config.yaml
n_layer: 14
d_model: 128
n_experts: 16
experts_per_token: 1
d_expert: 144
d_shared_expert: 0
activation: "swiglu"
moe_layers: [0, 1, 2, 3, 4, 5, 6, 7, 8, 9, 10, 11, 12, 13]
router_score: "softmax"
normalize_top_k: false
routed_scale: 4.0
balance_loss: 0.0162
balance_bias: false
router_z_loss: 0.0001
init_std_router: 0.0328
lr_router: 0.0006
vocab_size: 8192
norm: "layernorm"
norm_eps: 1e-06
tie_embeddings: true
optimizer: "soap_variant"
lr: 0.00504
batch_tokens: [32768, 65536, 98304]
seq_len: 1024
train_tokens: 407200000
steps: 6442
dataset: "wikipedia_en"
Below are experts of layer 10 (counted from 0) of a mixture-of-experts language model. Rows are named router (the router's row for the expert), down (a neuron's output weights, with its number) and show model dimensions 0-127. Each number is 128 + 24 x the weight over its row's rms, rounded and kept within 0 to 255.
Before each expert's rows: a language model's description of what the expert responds to. This comes from a sample of Wikipedia text that the model never trained on.

# expert 10
Pipe cells in sports tables, colons in times, and first syllables of place or person names such as Car, Ar, Or.
router [139 117 151  97 138 112 110 108 132 168 147 134  84 131  71 114 140 154 142 146 149 129 129 163 123 124 138 142 138  88 170 152  94 172 118 132 108 116 149  97 121 117 155  89 113  72 130 158 140 139 103 150 159 131 122 154 149 140 130 167 153 139 134  97 132 178 129  96 118 132 139 113 144 135 134 137 103 130 115 146  67 101 110 158 132 135  99 121 125 112 154 141  72 112 121  99 102 142 154 119  82 128 166 137 162 101 101 150 135 118 109 123 132 192 164 101 132 105 106  88 102 148 139 122 136 122 154 117]
down5 [156 174  83 127 112 118 118 125 153 147 129 145 158 141 114 150 120 132 141 125 118  96 106 113  98 162 101 142 117 140 109 149 114 109 153 145 124 181 141 107 154 110 124 149 103 156 123 155 182  99 127 144 145 169 121 148  70 120 127 120 112 152 138  90 140 112 107 171 133  94 138 137 106 146 128 135 115 141 180 112 133  88 140 156 163 138  94  71 114 114 102  81 123 132 126 122 133 141 159 108  91 141 150 132 174 116 100 104 108 150 162 185 103 132 147 136 161 110 142 101 123 142 120 109  85 125 123 138]
down6 [155 100 127 122 183 116 107 149 121 150 101 118 105 143 146 143 145 149 162 101 135 135 138 135 108 116 136 127 130 137  90 117 186 155 127 153  99 114  90 111 125 135 133  81  73 153 139 103 151  79 115 131 116 105 127 109 117 106 139 110 110 167 119 126 149 159 101 138 151 141 116 131 105 131 124 144 155 118  87 157 104 187 110 126 135 112 117 136 138 110  99 164 117 136 159  99 146 159 108 123 126 134 174 141 156 133 109 126 149  83 162 140 121 105 116  81 136 139 115 132  92 102 129 117 117 164  75  65]
down7 [108 131 165  98 136  94 102  98 158 146 125 136 133 160 153 113 135 150 186  94 123 162 115 140 136 141 145 118 137 149 146  88 141 120 106 105 142 191 120 131 138 122 146 134 127 118  95 150 148 119 143 172 158 138 149 111 131 168 110 118 158 159 138 150 123  98 121 164 113  89 152 173 145 147 121 123 142 173  93 155  97 179 143 113 110 153 132 124 135 163 134 139 118 110 134 120 118 125 132 119 154 167 136 153  95 119 108 165 148 150 160 125 111 184  83 137 144 166 120 108 144 129  96 174 121 123  91 123]
down8 [146 113 109 105  99 120 135  95 110 136 148 160 111 129 107 149  96 137 141 118 113 143 173 110 140 152 103  91 153 158 158 127 159 104 127 132 121 184  99 107  89 103 115 147  99 111  90 149 105 130 144 111 131 130  98  56  94 141 122 103 131  94 143 153 165 175 139 149 147 122 127 152 153 102 112 142 128  99 101 132 148 169 112 107 102 105 127 123 165 128 124 117 164 129 166 165 139 160 112 139 120 102 140 141 123 131 129 108 100 156  78 112 109 145 171 138 136  94 165 150 154 141 116 107  90 107 103 128]
down9 [158 164 105  96 111  92 122 115 114 132 130  98 126 118 157 122 160 123 100 115 117  64 186 122 137 133 103 139 138 114 122 135 173 111 122 170  98  99 106 170 121  97 113 151 122 131 135 124 166 146 141  73 100 101 129 118 105 157 135 145 164 154 147  97  92 137 122  96 144 115  83 137 132  95 117 120 130 105 103 156 116 143 128  96 124 168  99 119 156 113 114 101 130 136 145 139 153 122 130 113 146  85 157 150 112 117 149 133  91 151 144  96 144  98 155 174 148 175 152 142 156 108 122 142 121  92 120 150]
down10 [136 128 145 116 118 132 133 136 156 116 117 113 133 116 105 154 119 145 124  93 103 146 167  71 165 143 162 120 101 107 155 128 194 165 115 127 105 142 174  97 152 130 136 132 123 126 136  87 133 127 116  99 111 124 123  97 143 152 107 167 136 145 112 100 116  38 140 133 158 107 112 106 100 140 114 126 141 144 113 116 125 145 140 155 121 124 122 113 146 142 146  73 134 122 132 136 143 139 166 145  87 152 120 150  88 136  98 167 168 135 112 123 168 166  97 116 101 105  99 161 101 125 138 102 115 109  88 120]
down11 [126  91 111 129 150 147 143 117 138 158 120 129  90 147 130 116 100 100 152 147 152 181 136 147 149 110 139 115 111 168  84 117 121 145 129  94 134  97 123 103 134 150 149 113  90 109 127 100 136 123  75 107 134 115 149 118 115 144  88 174 152  90 120 132 144 136  86 103 126 121 197 154 131  95 156 117  91 116 144 150 128 164  88 112 144 140 104 130 120  93 156 130  85  99 166 111 137 157 113 146 167 139 100 115 135 137 117 122 108 116 155 141 129 101 101 104 141 127 135 115 168 111  92 145 176 125  86 139]
down12 [101 168 121 117 138 136 174 158 109 134 102 154 124 174 136 116 114 137 161 134 128 111 127 140 131 134 126 138 127 128 142 119 112 117 102 135  94 108 129 114 102 122 151 154  90 129 156 144 164 137 124 130 152 179 156 111 145 186 110  96 109 141 138 130  77  98 118  63 108 148 108  99  97  76 160 157 145 132 140 103 139 138 133 121 103 105  96  97  98 100 132 140 141 111 128 106 141 128 127 174 126 114 138 102 108 171 123 120  93 160 121 113 134 132  82  91 100 137 160 160 142 186 141  98 137 121 152 103]
down13 [ 99 161  99 146 144 146 117 127 138 158 129 149 118 102 156 136 128 134 106 119 172 142 137 146 147 143 160 157 115 139 108 143 160 120  90 186  86  84 113 138 121 141 145 108 159 122 101 141  87 144 149 177 119 149 146 147 134  97  97 127 171 168 143  94 114 109 143 129 141  91 141 145  96 106 165 115 140 117 124 137 141  90 119 135 110 114  98 114 143 141 118  98 131 149 133 196 120 117 155 146  97  86 107 113  76 169 140 135 120 122 122 118 105 142 118  96 129 152 112 109 174 121 162 160 151 157 131 155]
down14 [ 96  53 142 128 110 159 141 124 159 130 122  76 137 110  89 117 133  89 167 105  94 118 149 138 126 103 159 152  93 175  95 139 137  82 129  96 127 112 168 121 155 180 137 126 145 159 140 131 126 139 148 151  94 122 110 153 101 148 128 125 114 103 106  88 110 112 159 145 108 109 125 145  88 111 135 148 141 110 136 118 142 156  96 134 103 106 116 130 132 136 101 163 127 108  87 162 155 103 131  84 158 146 144 125 174 125 168 127 128 130 126 135 147  91 128 114 108 117 128 116 101  68 129 128 124 121 137 120]
down15 [106 137 127 105 112  93 114 113 150 124 114 136 161  86 145 120 104 115 152 118 162 135 114 171  73 175  96 123 113 155 131 165 148  92 176 150 113 119  98 114 121 125 150 134 100 143 109 121 104 185 118  98 156 123 148 123 178 114 148 129 161 143 188 116 147 171 137 145 173 122 115 125 158 109 154 163 146 137 148 120 111 129 157 118 103 150 122 105 147 133 134  87 165 107 152 159 119 109 141 101 103 135 103 159 171 102 142  91 143 131 136 121 116 153 118 122 137 123 115 107 112 168 117 141 125 108  83 125]
down16 [131 124 170 150 169 111 168 121  80  99  79 107 155 130 130 107 147 136 132 114 146 126 145 142 123 103 139  90 166 116 128 188 119 143 132 165 108 160 117  98 127  84 138  74 160 140 103 131 161 148 168 171 155 152 157 128 152 115 110 114 134 129 102 137 141  88 105 126 154 113 113 153 170 104 116 121 141 143 157 100 116 135 123  96 102  88 132 122 173 155 119 135 123 121 132 137 105 115 154 106 116 140 122 131 163 147 148 120 111 141 115 132 163 199 106 144 142 114  96 140 100 125 125 134 126 145  89 147]

# expert 3
Line breaks and the list or table markers right after them, especially in infoboxes and lists, e.g. before - Kingdom:, - Born:, | .
router [ 96 174 148 110 174 155 138 117 124 114 148 114 109 151 126 110 132 148 135 147 145 130 148 153 119 151 170 113 128 139  92 164  60 105 121 171 130 126 129 115 102 147 131 152 135 104 170 135 124 115 144 109 177 174 116 148  93  93 114 139 115 118 161 129  94 138  89 165 102 119 140 137 148 110 135 124  98 126 122  75 104 163 133 153 126 132 110 157 117 156 115 146 119 109 153 144 131 131 158  89 133 102 138 149 161 106  95 118 110 121 117  80 128 172 157 120 167 139 101 124 148 148 154 114 103 153 143  80]
down5 [174 145 119 118 123 156 139 134 131 108 134 102 131 130 126 170 141 179 147  89 130  84 122 136 161 114 159 104 137 112  76 119 107 124 105 177 179 126 107 149 174 151 127 111 130  94 138 122 137  91 131 172 177 149 120 131 111 143 100 116  99 125  71 135 121 164 104 117 142 183 166  98 129 126 116 114 106 133 119  92 116 160 115 126 143 125 123  91 122 171 148 121 116 133 137 101 121 159 156 170 134 150 138  92 156  80 106 153 137 148 156 145 115 131 142 141 118 135 130 137  88 108 140 130 108 107 134 144]
down6 [124  38 128 135 111 111 110 155 141 121  98 132 156 138  78 108 133  98 115 119 126 159 121 155 105 161 136 139 127 109 116 100 112 155 128 107 117 183 137 134  94 115 121 104  97  93  93 136 151 132 118 112 120 171 192 133 131 147 136  99  70 139 120 120 144 120  91 117 109 139  96 133  93 119 147 116 164 115 123 134 107 131 136 106 129 130 119 130 120 142 166 139 108 152 138 148 126 161  95  94 141 159  86 179 131 131 162 112 122 154 128  92 103 152 116 142 114 107 143 129 163 125 134 162 101 155 147 100]
down7 [146 118 152 116 156 120 100 122 127 112 134 111 131 148 124 116 165 151 124 118 200 164 148 193 106 166 100 136 156 130 126 125 112 135 144 121 137  65 145 173 113 174  73 130 126  98 162 142  87 155 130  96 127 122 120 173 119 141 102 109 130  97 124 123 166 146 130 130 130 153 160 112  94 117 105 126 108 139  92 108 115 118 107 120 141 148 120 175 121 124 115 156 105 136 117 114 122 126 124 111 161 154  91  85 106 153 128 130 118 164 125 152 125 158 110 156 109 141 135  86  97 129 114 179 129  96 128 127]
down8 [104 118 123  70 150 141 140 136 133 109 176 106 121 140 107 108 114 131 127 112 145 157 142 136 129 187 182 128 122 105  93 150 132 102 164 153 137 118 168 116 158 107 124 115 119 184 138 148 111 134 119 115 138 149 113 124 165 126 129 126 103  96  92 132 122 166 136 111  97 148 156 132 120 115  76 139 176 102 154 125 148  90 130 155 142 128 153 166 107 117 114 168 115 127 121 104 123 163 161 114 138  97 124 130 134 148 147  94  95 160 117 164 151  90  92 161 132 139 129 113 140 154 175  81 122 155 128 119]
down9 [119 109 135 132 113 137 138 177 150 135 145 115 146 165 130 130 157 162  92 131 138 108  85 164 156 142 136 107 124 109  80 122 118 108  97 122  95 123 100 111 169 143 101 119 138 132 119 156 135 121 131 110 101 102 129 144  78  91 146  83 205 105 142 129 119 154 129 161 130 127 112 170 133 112 162 155 121 138 154 134 138 107 177  96 127 166 119 128 127 105 101 110 165 144 117 117 118 134 187 145 144 133 135 171 147 142  84 119 176  88 131 116 160 102 138 126 120 117 114 115 155 104 110 157 131 155 123 132]
down10 [151 140 113 141 136 128 126 140 148 106 128 154 161 117 135 132 135 140  86 121 159 102 138 183 120  91 133 125 103 175 133  97 142 180 128 134 122  98 120  95 130 125 137 168  87 130 133 126 107 151 147 133 161  92 151 150 117 144 112 158 145 102 151 145 118  83 136 159 117 110 167 153 135 109 122 129  89 118 168 104 127  74 121 205 111 128 142 155 165 159 139 105 124 105 132 101 120 166 121 154  99 144 111 118 135 147 151 136 114 111  82 125 136  87 166 165 150 135  92 110 136 150 114 123 161 103 132 117]
down11 [127 162 133 129 153 141 156  91 161 125 146  82 152 159  99 142 124 121 137 107 157 118 109 116  82 133 147 118 127 148 117 109 188 121  97  95 118 135 112 154 133 104 136 114 118 133 170 129 197 109 127 185 104 120 165 131 109  88 137 130  90  85 108 143 110  95 106 116 178  90 136 144 120  78 119 145  89 155 115 106 101 127 130 148  82 130 164  94 127  94 162 148 146 148 135 120 136 113 134 129 127  88 129 119 114 138 135 111 141 138 133 103 112 168 130 133 152 110 144 137 119 156 101  96 138 106 152 104]
down12 [112 138 124 130 135 106 107 149 123 122 131 114 154 156  92 134 166 107 112 136 110 166 156 137 114 144 160 140 120  91 142 103 135 110  90 113 106 122 129 116 126 173 129 107  79 124 113 111 167  91  97 113  93 128 135 158 143 147 145 130 148  64 147 127  97 115  74 152 161 107 113 104  79 137 151 118 155 171 128 120 121 140 182 135  86 134 123 127 104 129 128 144 127 130 145 149 142 104  95 121 154 163 152 127  92 115  91 150 145  73 147 146 137 102 107 100 151  87 120 167 120 114 149 121 153 129  90 107]
down13 [103 121 140 131 169 128 144 117 127 148  94 109 169  87 150 105  60 112 107 119 113 192 119  74 123 143 122 137 120 147 120 136  82 122 156 129 125 116 126 123 172 138  88 126 172  72  90 129 126 166  98  99 145 118 114 147 109 141 120 131 106  95 112 138 129 128 110 141 120 110 108 109 102 121 130 104 137 130 120 108 122 137 128 120 100  82  83 164 167 142 130 161 145 126  90 152  96 108 112  96 130 157 140 134 129 117  94 151 149  97 155 165 156 122 104 111 130 153 145 107 130 147 174 133 143 134 149 100]
down14 [125 139 132 108 113 150 115 132 147 127 114 109  99 127 119 111 116 131 123 110  81 134 178  52 150 144 139 125 161 139 167 106 141 165 139 141 161 136 166 156 147 122 102 155 121 139 131 136 113 120 113  92 106 111 140 157 138 132 158 144 158 111 155 108 103 160 118 138 161 113 117 183 139 132 100 116 101  99 168 150 176 160 143 108  95  92 119 154 139 152 166 141 144 124  98 139 109 111  87 140 123 146 131 149 142  95 106 103 162 182 166 153  94  84 166 141 124 142 134 122  98 136 151 124 147 134 118 141]
down15 [103 169  83 120 137 119 134  89 168  90 127 165 174 134 128 149  76 122 141 143 100 128  90 137 134 115 140 149 120  98 136 150 146 115 127 116 114  75 132 111  96  81 152 177 137 143 144 128 117 113 151  88 157 100 149 145 110 144 108  88 110 127 136 107 129 154 107 147 131 130 164 111 124 100 149 153  78  92 162 166 122 112 144 147 103 168 143 108 121 122 106 133 134 108 118 115 129 137 160 139 112 145 112 106 101  88 152 127 125 139  97 126 111 154 178  94 127 112 142 115 115  95 169 116 117  87 158 130]
down16 [102 120 165 153 145 155 131 115  71 108 142  86  89 131 116 103  80 152 116 121 111 155 131 121 116 142 118 146 109 118 137  91 118 113 151 111 140 122 134 139 105 124 144 133  98 112 126 141  94 140  85 125 110 125  90  82 135  97 182 114 144 133 107 108  99  83  97  98 161 138  73 145 135 140 131 100 137  95 155 120  99 144 140 126 156 113 101 151 132 111 114 126 162 117 156 107 109 122 146 154 127  86 113 121 170 111 113 114 111 176 116  87 126  80 104 122 168 112 123 142 138 156 100  81 138 133 142 100]

# expert 14
Single capital or lowercase starting letters of names and words after line breaks or quotes, such as R in Richards, V, pr.
router [129 135 150  89 143 140 133 100 111 159 128 131 145  92  88 108  95 138 115 147 138 143 102 163 120 126 184 114  87 130 119 129 110 138  94 157 179 130 137 124 118  99 131 104 133  89 176 128 171 166 141 140 131 130 131 105 120 158 148 158 101  68 152 136 154 108  99 180 121 130 133 136 133 123  72 112  88 135 137 134 111 115 113 131 108 159 132 120 106 141 133 127 106  65 150 138 133 134 139 160 131 135 132 100 145 113 130 142 107 128 125 124 163 149 105 107 117 169 144  95 171 164 134 140 123 111 164  74]
down5 [133 138  98 102 130 166 132 131  87 154 137 141 169 173 126 129 122 140 163 160 151 142 103 137 130 126 114 157 130 156 144 132 102 131 102 104 110 113 156 127 124 124 151 141 138 145 170 124 114 136 134 138  98 135 138  91 149  94 103 139  98 168 150 122 214 155 159 113 147 138  81  94 110  93 124  80 148 125 127 153 161 130 136 118 141 110 130 151 131 105 163 101 148 114 120 132 120 122  89 118  95 139 134 181 146  77 108 138 126 119  79 148 104 135 106  97 140 113 103 130 140 145  93  98 169  95 128 123]
down6 [105 114 150 143 106 128  95 134 138 143 166 103 152 139 101 150 140 145 136 105 166  94 147 163  91 127 150 141 104 131 127 113 140 142 124  92 110 112 101 131 112  73 174 127 123 109 114  96 170 132 134 147 136 133 138 124  94  95 188 122 110 123 110 124 130 158 136 101 159 173 109 154 159 133  69 114 134 157 151  98 145 102 146  86 136 164 121 118 170 127 118 146 120 173 111 141 147 147 177 106 126 146 145 149 127 137 138 125 145 115 139 126  92 174 137 148 125 124 124 164  99 146 151 144 145 107  67 112]
down7 [157 138 145 124 132  98 126 147  77 121 167 149 154 117 102  89 146 121 140 111 168 151 120 101 144 152  76 127 117 135 131  99 118 105 110 166  97 142 163 118 132 124  82 129 118 117 123 131 166 121 118 132 122 125 108 182 103 147 116 138 163 159 161 107 143 127 168 172 142 136 158 175 176 155 108 110 138 157 156 146 132 156 125 158 147 127 100 142 138 115 147  82 117  91 119 135 108 129 145 121 117 155 156 153 131 130 171 148 163 140 111 156 101 150 117 143 124 139 154 120 136 186 134 155 101 145 116 175]
down8 [ 90 118 183 162 119 158 190 137 131 123 118 141 120 151 106 125 136 114 126 103 116 157 149 118 130 112 146 157 158 110 135 146 112 121 115 149 117 148 138  71 145 137  85 152 136 127 118 114 147 123 145 104 111 149 154  65 129 104  79  72 137 127 109 118  98 160 115 141 107 143 112 128 136 138 126 100 136 153 138 121 118 159  96 130 158 122 121 105  88 110  63 114 146  94 112 134 150 125 144 112 190 107 133 163 121 113 125 104 119 156  97 173 110 153 140 134 124 125 145 117 177 167 135  91 120 117 123 110]
down9 [168 116 127 137 116 117 160 128 112  92 114 164  91  83 131 143 132 119 139 135 116 103 178  92 150 121 164  93 119 123 153 147 143 149 112 157 123 120 118 156 124 104 146 119 146  91 137 109 117 176 101  85 125  94  97 142  96 109 116 123 152 125 139 166 103 162 160 133  76 106 121 122 112 119 123 126 112 101 108 120 119  91 112 115 132 134 107 140 169 121 140 126 126 171 103 113 152 136 142 149 125 148 133 122 105 106 143 185 146 120 153 125  87 122 114 166 115 160  84  85 149  79 184 115 124 121 146 159]
down10 [158 138 162 105 120 123 124 123 148 134 109  91 153  80 140 115 131 153 140 105 143 130 156 165 183  95 149 120 133 123  93  95 152 135 122 107 108 145 133 153 118  78 138 145 127  82 115 101 114 125 149 135 101 186 155 152 104 123 145 147 115 115 111 139 104 140 113  80 113 161 104 162 133 169 129 150 150  82 127 140 154 143 164 124 117 127 131 108  94 138 116 153 111 147 115 155 121 108 151 115 146 174 114 134  86 120 117  99 145 149 114  83 110 101 107 118 144 117 109  72 115 145  74 126  95 152 152 147]
down11 [116 106 112 139 161  98 129 178 135 143 153 144 141 162 146 149 138 136 111 135  86 162 135 171 154 100  94 144 132  91 120 130 134 136 140 109 130 148 111 147 130 120 138 135  92 146 151 125 149 125 110 146 118 115  84 114 156 124 122 172 146 149  72 131 164 144 144 111 163  92 132 111 141 121 119 129  90 151 140 131 103 141  82 140 130  92 139 112 153  71 134 183 141 153 137  96 127  97 112  87 140 119 140 132 135 124 125 130 120 152  64 119 121 176 112 112 187 108 131 127 118 106 117 160 103 119  77 140]
down12 [113 155 141 141 149 105 124 153  98  70 162 107 100 101 153 133 140 125 152 143 127 135 131 125 144  81 129 171  78  99 149  73 142 115  89  96 158 156 120  95 107 145 146 139 113 150 120 153 103 141 116 116 135 123 129 160 129  96 114 128 171  91 116 140 147 122 150 131 121 112 153 149 153 151 154 141 146 165 144 102  92  74 129 130 154 132 122 127 146  99 163 108 141 121 148 123  80  61 131 172 130  96 135 138  93 117 118 138 147 110 123 137 136 141 148 149 183 129 102 163 143 148 121 119  96 124 131 134]
down13 [102 116 119  88 158 128 115 116 140 140 117 130  71 140 106 130  98 160 132 153 120 137 134 187 110 143 120 131 154 127 134 161 138 119 139 136 122 140 116 124 161 147  89 151 124  91  91 134 123 133 133 147 175 134 156 126 146 123  75 139 115  99 145 126 126 127 132 125 134 135 104 158 156 144 120  99 123 154 165 189 132  89 159 125 118 160 125 142 120 137 167 133  98 164 139 113 154  96 122 179 139 118 123 116 166 136 160 122 163  82 140  98  71 143 152  91 147 164 110 143 121  88 147 124 139 149 178 128]
down14 [ 84 134 135 116 129 127 135 134 134  89 145 117 102 159 124 102 119 111  92 112 159 110 163 140  89 109 135 117 133 156  84 114  93 106 136  93 129  96 118  96 106 157  99 146 149 133 112 146 111 107 158 123  90  88 152  85  99 100 139 121 147 146 121 122 127 162 121 165 118 143 106 125  80 102 125 143 123 158 145 137 112 118 140 109 115 170 133 117 120 130 142  97  71 130 144 119 155  97 128 107 182 133 145  92 179 134 169 151 165 121 128 111 142 150  61 123 150 116  97 151 132 119 172 124 129 123 103 141]
down15 [139  64 136 167 145  83  97 115 122 148  75 145 167 148 140 123 125 174 112 112 131 161 103 124 144 135 126 127 129 148 127 103 143  89 135 153 162 106 146 133 140 126 124 149 150 146 136 113 119 156 139 124 114 144 129  98 148  96 115 117 170 147 101 155 179 130 133 164  95 138 122 121 111 126 149 128 165 142 148  96  88 128 109 143 141 135 150 171 129 167 128 186 167 116 104 145 159 130 125 110 167 116 137 111 156 144 161 134 126  79 127 115 126 148 125 143 112 165 118  73 180 147 108 101 145 113 127 141]
down16 [133 114 193 131  95 173 168 123  72 115 120 169 133 134 148  95 157 122 112 135 138  94 107 161 144 145 140 149 119 188 113 130 138  97 133 103 122 122  78 122 150 132 103  96 131  86 148 150 134 118 146 118 123 103 124  97 119 154 111 112 112 110 109 141 165  94 103 118 148 139 130  99  96 158 107 129 125 109 109 166  98 136 125 135 161 115 145 131 123  98 123 118 133 102 148  99 105  90 162  80 139 119 130 117 124 116 148  89 146 133 111 131 137 110 151 103 126 121 104 102 136 185 116 123 111  65 117  94]

# expert 8
Final pieces of names and places, plus the comma, dash or semicolon after them in lists, such as Bridges, Díaz, Sicily.
router [ 86 179 111 129 141 165 118  96  87 164 184 119 105 132 116  89 128 155 123 129 148 177 124 172 155  96 162 151 118 112 138 125  92 156 135 165 132 150 101  93 115 141 158 143 147  92 137 159 119 125 139 120 164 116 125 131 111 125 120 146 147  91 145 101 117 167 111 142 131  78 146 101 139 105 118 101  86 170 104 117 101 162 111 164 130 109  89 154 114 145 123 171 120 118 138 129 131 127 131 107 123 106 116 154 155 124 149 135 107 148 139 134 159 171 126 115 126 160 151 127 151 114 122 100 106 128 167  95]
down5 [ 83 135 125 139 133 152 140 140 114 156 154  97 145 152 133 146 146 156 109 181 108 134 122  84 148 124 132 100 134 114 108 133 140 117  68 100 124 136 148 145 108 136 137 126 127 105 114 154 177 110 146 159 116 144 132 117 185 129 123 148 112 118 120 124 173 101 131 162 133 117 108 137 159 153  86 139 135 118 119 105 128 152 126 181  78 120 139 141 159 116 125 116 125 115  81 125 119 118 136 165 138 159  95 121  93 185 104 128  78 113 135 117 104 170 156 186 107  82 146 141 136 127 147 122 105 135 105 156]
down6 [112 104 141 132 124 134 126 147  92 129 123  93 151 161 195 132 139 131 116 137  94 103 106 146  94 122  92 107 116 136 124 164 102 103 161 143 139 139 149 129 107 119 139 112 161 104  82 134  95 124 158 146 116 125 165  84 159  89 123  98 189 128 146 103 125 162  96  92 127  98 141 118 120 124 121 134 132 139 134 136 138 108 144  95 110 106 154 104 123 145 147 155 133 181 166 131 147 152 149 167 147 103 127 130  86 152 122 108 112 165 146 113 100  81 155 146 153 101 147 121 128 111  73 161 107 144 132 139]
down7 [102  63  98 140 140 157 138 135 111 157 127 145 128 100 113 105 120 137 143 154 153 102 130 175 132 164 162 126 145 133 128 100  83 126 158 120  79 129 136 139 109 107 129 146 120 130 112 127 139 146 131 133 162 119  60 169 130 147 119 114 114 119 110 122 127 107 159 120 142 112 103  99 153 144 111 158 138  59 170 135 101 140  97 113 137 104 104 118 134 117 134  92  98 132 168 150 146 108 131 166 103 174 143 141 132 162 125 124  98 136 103 116 176  99 117 158 105 116 162 142 116 107 124 122 166 132 156  84]
down8 [160 126 138 199 116 154  88 124 117 153 113 104 112 130 136 136 113 115  84 129 162 118  92  79 139 173 186 112 141 177 101 141 106 163 160 109 108 143  84 126 119 162 145 120 118 125 111 129 121 122 138 134 133 124 132 110  90  88 109 143 155 137 146 141 153 114 122 216 123 117 111 126  95 105 124 151 115 111 123 136 154  92 170 104 143 143 151 168 131 157 144 121 105 127 121  91 150 118 123 127 159 133 109 130 147  98 122 152 135 112  96 111 143 110 144 115  90 118  82 108 124 106 117 116 129 125 121 149]
down9 [129 118 162 128 125 177 109 119 107  96  86 157 143 125 123 125 148 150 145 113 176 130  91 130 119 148 133 127 157 137 151 148 145 158  83  91 160 130 118  95 154 123 179 138 128 123 147 142 134 105 114  98 136 135  62 122 138 140 122 135  94 128 151 132 140  93 109 164 123 139 134 112 128 164 109 117 158 107 122 115  86 121  86 142 145 132 127 131 132 157  94 120 148  91 101 152 115 150 139 115  87 133 141 134 160 129 137 161  93 105  87 131 127 155 106 124  88  94 146 134 163 178 101 100 113 106 185 102]
down10 [130 174 160 143 136 104 142 145 121 123 112 144 140 144 125 141 146 153 157 128  73 101 116  90  97 158 115 140 106 131  83 166 130 157 104 139 117 138  87 116 130 109 157 131 144 153 128 157 120 120 160 153 209 137 103  85  90 153 184 132 133 115  96 129 159 157 112 144 119 139 114 124 122 113 109 148 120 116  92 120 135 139 101 155  75 118 152 132 111 115 157  76  72 107 109 126 107 103 120 129 154  90 133 104 147 134 128 132 140 150 124 120 106  90 161 135 125 100  91 112 118 116 123 102 142 149 109 124]
down11 [141 172 122 117  94 151 119  99 151 138 146 100 149  98 159 142 158 111 109 100 135 119 133  59 119 113 147 130 154 135 144 136 112 128 131 157 150 145 100 126 131 129 129 146 140  89 114 133  93 141 134 120 105 134 162 107 159 131 103 116 197 113 171 173 146 112 107 138 110 125 122 115 186 109 171 121 127 165 125 138 136  74 122 120 111 119 135 114 115 123 133 115 121  81 132  78 144 148 138 108 180 158 111 134 105 164  72 158 109 142 161 121  91 100 110 124 146 114 134 132 119  82 128 109 109 120 113 125]
down12 [140 108 110 129 103 166 124 118 149 117 118 136 132 170 140 107 113 108 151 158 127 131  82 114 152 162 156 129  91 151 129 101 138 139 142 180 115 116 143  97 149  77  75  69 124  94 104 177 157 117 131 132 124 118 165 109 138 157 136 126  93 146 141 136 127  94  96 153 138  85 111 118 170 165 120 114  99 162 142 134 124 145 123 129 118 129 145 133 104 132 141 150 116 109 144 125 112 111 129 102  97 146 143 124 132 196 116 159 126 111 153 102 132 151 127  96  84 129 129  92 139 183  98 136 103 141 102 147]
down13 [117 171 128 125 122 102 125 119 119 129 163 123 109 163 124 132 139 138 136 138 123 142  93 134 150 121  95  62 139 103 126 107 127 139 136 137 119 159 151 107 120 125 170 154 120  95 145 115 127 136 155 131 115 129 128 140  48 148 133 100 137 136 160 165 118 112 124 105 180 128 105 145 139  80  85 133 163 141 133 123 151 120 162 156 129 130  75  95  89 131 133 156 115 148 142 138 153 180 141 188  86 121 135 149  78 141 138 117 165 126 132 141 142 122  96 119 131 155 138 142 123  73 113 107 125 159 129 158]
down14 [126 126 146 146 107 134 103 131 109 116 147 108 133 185 128  65 151 120 128 105 127 150 124 123 137 130  96 103  67 117 135 115 112 100 134 145 130 100 129 122  99 143 159 125 116 109 155 170 163 116 102 126 118 143 126 129 162 137 144 161 121 111 102 111 111 151 110 114  86 114 103 103 111 152 158 155 120 121  98  99 145 139 111 176 115 123 143 136 116  92 134 103 139 154 127 131 107 145 153  83  90 178 142 124 153 108 101 128 164 128 118 154 100 149 171 149 104 108 100  99 155  48 131 133 108  89 130 158]
down15 [130 151 124  56 127 126 112  93 135 110 120 110 132 135 142 167 142 132 151 118 128 149 131 164 125 161 165 138 138 123  81  97  94 157 104 116 137 103 120  59 124 107  95 109 130 122 179 116 128  84 163 157 138 126 112 106 142 139  88 113 108 126 146 120 116 112  90 121 123 129 124 135 103 163 132 118 118 144 152 141  96  88 136 127 134 134 117  92  83 107 128 143 143 165 102 119 144 153 152 144 141 126 158  87 117 162 130 119 123 143 126 109  99 135 132 112 117 164  90 158 149 141 102 178 144 190 131 164]
down16 [133  84 174 169 107 107 107 149 136 147 144 152 100 157 127 120 143 116 140 104 140 109 138 134 154 137 116 141 160 149 156 166 115 116 118 119 105 150 136 167 122 152 113 102 156 153 134 152 195 129 101 151 115 132 113 133 151 126 176 106 122 105 123  96 122 120 135 143 104 125 179 104 106 113 104 180  88 167 106 141 140 129 119  78  95 103 126 145 168 121 137 141 130 135 146 150 126 130 122  99 150 142 126 116 124 118 117  89 134 144  90 128 127 104  80 110 148 101 103 110 109 188 180 117 123  85 108 134]